{
  "n_layer": 11,
  "d_model": 192,
  "n_experts": 40,
  "experts_per_token": 2,
  "d_expert": 160,
  "d_shared_expert": 0,
  "activation": "swiglu",
  "moe_layers": [0, 1, 2, 3, 4, 5, 6, 7, 8, 9, 10],
  "n_empty_slots": 10,
  "router_score": "softmax",
  "normalize_top_k": true,
  "routed_scale": 1.5,
  "balance_loss": 0.00678,
  "balance_bias": false,
  "router_z_loss": 0.001,
  "init_std_router": 0.0245,
  "lr_router": 0.000607,
  "vocab_size": 16384,
  "norm": "rmsnorm",
  "norm_eps": 1e-05,
  "tie_embeddings": true,
  "optimizer": "muon_variant",
  "lr": 0.0112,
  "beta1": 0.9,
  "batch_tokens": 131072,
  "seq_len": 512,
  "train_tokens": 728700000,
  "steps": 5560,
  "dataset": "wikipedia_en"
}
Below are experts of layer 2 (counted from 0) of a mixture-of-experts language model. Rows are named router (the router's row for the expert), gate (a neuron's input weights, with its number), up (a neuron's input weights, with its number) and show model dimensions 0-191. Each number is 128 + 32 x the weight over its row's rms, rounded and kept within 0 to 255. Numbers have three digits each.
Before each expert's rows: a language model's description of what the expert responds to; "gets" lists some tokens that make up at least twice as much of what it gets as of all text. This comes from a sample of Wikipedia text that the model never trained on. Tokens count by the router's weight.

# expert 1
It responds to: Spaces, year pieces like 19 or 20, table pipes and markdown separator rows, plus scattered word pieces like head, er; no clear theme.
gets: " ", "18", "19", " that", " film", " was"
router:082090089088102162089088091142174161153163085111096136156093118102163144175104131161163125106101084120133160097173157097084155095099163151158102088165103136146156094085149083101103092166094088094098149166099115142085144126100091156095156102136153166123088159111170155174132131146173085084095097167168165112171085113158109091161167087089144086091156153161116111092089086164140080137122089171168082172105088107097160095079101146133097168162130089094082093100154155131087101157081098109138156101095091087078137133097150176145084139131126088172108175167094099141095167099170097087
gate0:099157120110127165129118114157159075104200163112109119118123105117091113141147116127114148107137153088149142114148108092135066138134240116145138112155072105114140151108113139175128142124123157061121130180135135127120081135135104165098084094099111096128078183122055166111119076126081122221114193169068102116090188060169138085160137157103189108115154137180067084115139108101135119129111119142111185143141149158138128127120104084100138131206125120118117140159136141138126107126110117123104130139098135078044107160158144116157104136083091199218143164113081117082130118094099112102
up0:144134141147124081085184142158123116077148135140147155110170159134133129093119158172092116132112120090165098094115136108166120114113082086089111105143100153118117142160144089115131148123048071147153125151163110040100105138102180101099129142094125128131129116092171128100129084140111143124126124178117075102153130168069174126173104113191145103125128143110113113138170132111125175116138086120115178148168147112155198153116111164165051174126121145117080153108149107134124095153123112075128207168131107114157166103106170082100099172179070049151113038147060071202135164181111126124
gate1:216102135148108098115106186047135149153175116112077056126138120146124107108141156153140135170156123198141171144182155112130157134139136139115129116126118092121093142109157073104143106136168095096151086172150076119123167124106103171140114149131144081194119145137078177147162107130129146146117164096129182085141156157149137110087187140138141111156143077105093122122131129120142127207158108078141116130122075114106135197155108068157187147125113136098129181092065174165142171155140111132039095139152128133128225136126108163149116112163081133154066126125167102134049119100163121156
up1:110075109141116184071105088157165109164152131103094126152136158164045102087115066148142150166136127160129103151107129118108099087152090152128129104094126144159119078137199132110143147090143103142108129106147174103166074130073122153107134118082198133178151161131151140110130075047122159137101142173051179180120124116150129153135105149128047185134122130133087187126209071144070170209149125135072103123100125145097117102108141083116143125112115155116103167150139130118155140128162122152153157121111136109174137099105166159071157133081180072145142094124105090137087131075172142146
gate2:163128164100088163124151105151112116068159146145081115125158155140106153163095149160127097131161086162103163129114153099180167145176120144105095129101177174109179171130185117129149072144160154117051071132123094115116100115154074121075175158104172125101099061128154157093120112153119093146094139100189168144124142141085123147120141069137072169077128086165110138084174107170101154147099083128120057086161150136166080067088164103085103119108153077088120187135106129092171095134089109168115121078133121101126155124155079066078173105149091137124071114094118155174102155138144148128
up2:096147108117134157136121053191116153105176098114091131136068126111101178106129120080102051125176125106167122155096136176096127184168116110065127160135120114152134097106132161109201131089146104154091198121111106091142103084082156129088156112130129100114100107101122100116196131182199127107119211140111163105157124094118126120147134100153138192154191171105153156167174131154126137145143117134166175148136121075153147134173113053143139203086198155179065137119157089133123081131112086167115158150114135146095131127188084098107117151143108097107160167151103106093137085122151124125
gate3:117166159141185132095167132102136146127135141056145182154102134131143155150123061191146115220152067108156097167125093131155087138095148142175123089152108068091071105146180077189133097120194146109144105110129199149152129086108189103157126161087108136102103127162078165125111132116193147135113128133136130156152151130127142055160104070116117146113135105154123128113160140142118167170110167124156153128160124124115146152058147128108103188118139122101155080131110097128101174134108093108177138138103144141133233062121079115140127089117141093103147127180154062131193143109170155106
up3:098133122168082118149137155128093138176165144124177128154109093112136075124145120099100078148182107172118082159094173159142106089136151127136116125083158129056153185077175155081142155154189145113122107053110165148101129114146160130129132171113180130119102149140086088107085105130134106129101112118108096089136158059128123146086066188038155106160124182132135220102104066126175129107173096123121131161131141106136146131140167182132093136179116132138140187141167155134103120116125095120092105172094142098158128130115100121107094195075133093145120139084062145165119177114124069197
gate4:103109123097143143076106140168129139111144110081122147100132086106124147150178136097160054091109122152080150110093076143176146121081138189164129153119157104208104149137122107125102146134097116140124142140130099165132139137145141126111112145124096117169165187151110069136062091156110098147131182197080111117113168210157131099135125149116146084138164083096160126088108206075085135075125165160105135126109134130154175170066091137231105205083175116099115128109173161109110120209198120147171154092156076162121101141127128145130094124119098103152135093143144113132142114101102175117
up4:131170123146148101153143084192082120104128127131068164128121165131157121141150131109168117066109103173166087182176099093150153062141163159162133118124137140113131098093121120146114138187075142153172122072112164129127172117155138109088145086019130140132155126158113156102078067178183117138138108195136099100153161083124138206100080129112111169080150171112196157103170173088101093091109107130110153130139131084122136099119128103140117139167185127133145139067060117172173119114134118153151121093101138134135190082136194123141143123080142143087072138119090114133105125159200122112

# expert 0
It responds to: Ordinals, time nouns and adjective-like nouns after the, a or his, such as first, second, year, time, place, and the endings th, nd, hest.
gets: "th", " first", " out", "st", " time", " years"
router:098109119118122116117114075156158129142156091113101142173087111128123182171130132141119147141063096085108143107177173128110154075094141174151090114149134129122169104120136136146077096172128115123071144161113113143118167163074083151096141085100156153086125142104131165169105089180151074116101096131137163091190088150149152106172140117082198096095146158179083063102092099171142102102134143144145077167121147064099162094123097125089090162164169102111114127071173178084088140149068101058167137124074114076061102145100128148138097171134174081175135142137140074124109140138150095088
gate1:133135133096109138138162153137149144135152118137227156120080141107131124179122126129176132111165139138122116073162097114127142102073050151140157118133102179153125153141060132114151157150142111135154152139112151194154135110143058133142110107093114129104132143154126120121054089117139115099135125080153051066113130159129054126087152149109149195105106096098105168154194120164166146112124180122142159072054116156181160142111220092214144126097176088106095141134114110124121066144125106117091049147127098132166149083111113165117166141132146178113157099099103170143140170084149145111
up1:124122113104110103150184143106148130151145139118095122131125115118086116098142100099149124149149121149102149100149158129064120107119136145135089161122213135135074130159134140114119133160125135156102171117130132151139107140080116133057113114117114126087099168205140107080066161116163090174100187125127107092160098086084095086082094140139138152148136130110105203139099129160177144168033132152169107079105121130149118156116165110107163148174104138145107108133169147068111123051106132114055085072084079179110102110181125113092144087148088047127219100120086170118180152147121110072
gate2:163107084129099121146134074159111132126138126094121105084203152093190200104123125084083188160096117080080173092129155162109138102111129109100144116189129125095162115119094127060099143196155173099124120162171107089145119138100141137146178079105112123116160085125148136160150110090154090133190085128149120056133107144163131082101107106143105135113106113104147075126075136119141119120106146096136159139153162160129179182131091128132108096112100141044134132120136150189148159205123189095110137219155153125134169055089117156114136190172090122120118107179159159120164130077123144127
up2:112162183096099102154111100105155149138201112114152099103153121213154049161172157124097116110122148119112071186136145119117127139159110107141122099085126166150119148104101154108157151067172167116173129157080140135133115118097131157154087153139135151179095174227112164109089131168111140097091144131161185136074142081109123125160106140103118145130124140112088154141075085094147098129052044085086116125108084130151131151114132098147172144108068101064080097081146149086113064094150097207135131150116125136127152147180099108143124147095120132109151104104103120154125139196163166174
gate3:105084095128134141075106137062140157172123144171160133116139118122107240112167068114157149127135117110126172137083135171149096077137095115118111139147129111131134138116151121119159165123177064100107150129169157098135154154152168140092178064151103112112164106116166138113147102139089183112187077165138116110120088138166150074102067111113175115082083120155140154139090132138106107115186088156126119133093141098109108152145080115109089125087143084157154085120057112127120116134148173120148147062083064192129092181137193156164109065128143101090192124136156130069137104185102119081
up3:188133167122119147105087130182124151173092103157110124084179165171132124105178164176090140156141101139165108109137091139096114111178119161077109103153186096101114126097129121131152102133101159081117094070078087087163152142175133148097130118117091152138122150160083101171159159186101129120193140137150125185148128122065127155165119155120109150115154156084119126110126094180150127129141172153119059168128114119124139147138108076106080164112124166106139183143140081046181128136108195091074139105055180099171083129109161122077103050069090128105128129166111140089129124182167141153
gate4:131199171129063150065120079169152091096149098126128127077121115147203150130122062149060115151094108046100164127115112197116140084123154170124123161105068147124150084109136191126095095125129142093061171099140189128169170141086139134125149156088120168085137145099075094117127111127098142194103001130147112162161081096125148101210122127074139150127117161115115131165121134119193145093126161111108092119108118130138138131137142103125137149091129126137160106105095125140128095122059135086196132135087132126147091149099125120074117145160083106117151109122159150138127171135103134147
up4:100117090175168093207115238115066122126117142122098079129167146160072182095087092084120166091190142164117093108115112090107143102150142127118167117118115144151139166087128110100175157153106123123108135139130107133122106093150130150218085118188067176177117152142167138121090098083147152111051146114104143134122163159147098215065142141104143085087179153109124160124164108125151149101135035117151116148111078127128120117123099091156152094138151099196109140123105112069123104129159136169140140115149143104122128153123137161202119114110159138135127149074108112147142069110162087114
gate5:107157113108144144111143126085119100110149124152159078130098075108112057117092176105107111190149150136116154109119110170174148130128077165153113126211177132140108132122117157197139131139176155152149180131177132108082066147128122142114189126167104159150113189153118152104157118096196138129098126114132139144164157163159106061126168161152128196102071210128136150085107107127080147119102178145159119159147124163135076119064173197107140155133158132135179121074157104121193116124126073188129110104113139110093135122161095114171094141145132127161086132031144100084159156123147156098
up5:146147118144116125122119148178099155095139132099096144091146157152138141138176081129127128123097104175121104102142102098082120176121155061062089134108143165095145118140122157134162144167095120134143082121127116073154114130109114110088070178100165107143123162173092116173057142146149101127159127161137098106077137066169131216129154121172070131121184118166119083114102140103137084093094122160084141188117146138125116042188107123146112149174076127091067143160115163120098196116156176144096140113142070161133126163132097126076136194126142153120129138135088041116040094171156117127

# expert 37
It responds to: Inflectional endings ed, ing, es, ated on verbs in narrative sentences, like tripled, parted, renamed, plus particles up and with.
gets: "ed", "ing", " with", "es", " up", "ated"
router:130073100114098186124111096101146179146144119104120129150099117117134144162129164147156143091112120143150185097207174130098125096096120117139081106175129127165103103097164102118060089152054076094137159152145100111091143115139106156104134117144142131145071168169185195163146151116173100119121079141151139150162092108146148133141149111115093101102141184165129116102090077163191110165104096158163091171114076107101140092103155145139082150176117106056127109089142172109046089158088124089145104126109064111079152120066151159153039141162150115184141151121093095093092163124154129102
gate0:073049126136139148082139164162099090173090113097132166162134097092107093170157136081189147157143130212153152144096111129093127046093136185135166144103122091120131120175145152101164130124141124136150140143130110185158057132150120144135127136133072164137090074126132109081117136219160130138124061133170102072162130102081130142147145160098137150128040133173120191180106107114119125067155154096119169149123089085139111058136115111081121108112073072110116114092141136120158157158153143161134123128143073116153086087143131076143107091139139086110104179123145124099092141079159111088
up0:129155108093146121131095125170116137136085163112165109149120103078110109133112172149156084138125137081146135171164168188163092090171110049181087104096163147129117153091179129160125123103176137169151177140188161138083166077142085136127047145142103123073167132156139179146112104215114126095201153082153092190119147130153184078156121171148100136083056157132209158132112146104155091101148162132147162164165147120130053139168134165144102088135080095108112129128193124101130120143099151117100092094123125146176106105131109154088078135162115066112136134125127107114119149121125155107
gate1:162154149111143151098118144080120096103219121154150171169098100162133162082152130158166054128169113122099145123092093059164113191154106112122123107111079113157115130118101120169142148144138138148141138115157161200131140180140176087096113130097057107121114093192202150086124170117132112183093135138098139087157130124110142106145150133122153113133116104176104157137125081102123116132160084135102052128132098125064127139125190145068104097155118122075061084121122077131045143139042135168119111097111142125138144092128122132148112061154170172135154111179108102089201129134120127097
up1:101143137157137144159128110164126107108129119154084103083120112096080141143075103054125145161154123143116102100115182137074168184158136133132147146162179160168144070157118135101112114178129155151120119151178110149153161136146130167060089061119187182158163112124134132141068112086151152101162073092145119084122157139116142104171108141155104091101145119059128152164171146092230164103145167126082144100171118155166153132131072070171121116122075110126112143056154118138139158129181129153135117128116130083067169140146144200182093134148153176081112175107159110147148193086120121115
gate2:153102157156137114119141162104099168155166110177078095128087153059142125131145073132051124083151112111121127111153104137150113051178151135173138103173112131119109128112149180090108148123069162133149132093115100149079116092124161118066127117124213109146119097170157106139175210144190132104131095116101098127148154096111183132111132089157116164074137154152153141056102143129123066156173093176100073136139140132095114069137145188105182129087166111118136127160061079079145088148124121134206100139132127130130108156132168090101129096131188123102131110064153096144139104127169117186
up2:078140108122112116190097122093139135198050118133120132117176089148080060089095143130132086131118105095117127094150141153164149121140121135168087123120119169165117131152093155095144103160141069156117140104160134137101134152106125144143058053150109102109063160137151042095109150094122131120138167095153200103174102156096136117103138145147156098143107080125068214135132188125135138033149177081174122138147117090170073153129174141056119115104146141110099135102156130128119162144108123166110147173072147179115140135150161139095121109107074125123084151152152082139055105148103163094
gate3:161174129139116179092130134126139105175129115090145145150121103128167110156152159126102174143116111159124143096129132140153122077122163182105044147144144048124117127096116142065213160113131178106148141143095130103166099135121078057106120095105078132118132145146122108068119107185101142107124138134149072144126154148122173136138080139142140109133114112119102169196102087134208142161191151101129136160126088106153121171112139148143171166218145147108131111099111088108152180085069127142145106153047135110097171172065096087163144157101075126154143093110133213120159129078142177102
up3:135175133136147133077101146112164160134125149112147141113112175088131122155097102139120164158075122112146138169148131114171173121087177106151117134098120174133157112164142153169126140126172111109181084149131142119118043078091143166114172199199106161193120143143106080142094116162182148073168087153138111139113134111153124098073122159138123184167109080088135105124148115099153077184087149132149122078143117148141164081140147137113155150121190172046181110072088080160154155122080167176146120143223162188074141162126073159135152174104148120156136129148176096110153134135142143130
gate4:123156091108149134132164109108098146163106146139165155117137102129155132151177125085142195135125079147146116127124112113174130103129119105201126098155089134162055097106109061208137099173187116127126186115119151131114119120120145167128117136104146092172048146120141142095167056143102130078120118082149114065084065122128079129164151161140107149084152168139117054132146138079107118128023153064106151106136090139121212132131088125094168105118095166155177126099093155120127108160138073093125154097145098053116133169094088096152109123151118131081115109157170137106124140098113069109
up4:188173129145108164150146132113148098119175121135087110161141061143113124158161112143102152158119142098085118141171148126130126135124192117124186137148113087192165078118111154041103171107154173070105099220125104072073163147055187209155112111084170107107165073138144163131185100131113148136155172158134124155120095171092115124118140130098145102169167143108088120094114152156145145104127106133128122121140122166154132135145147126111144140106123178163127132148129209138091210192131118093165101152159115132143177110165130184142118137116171109098117093172173177144180133155105087081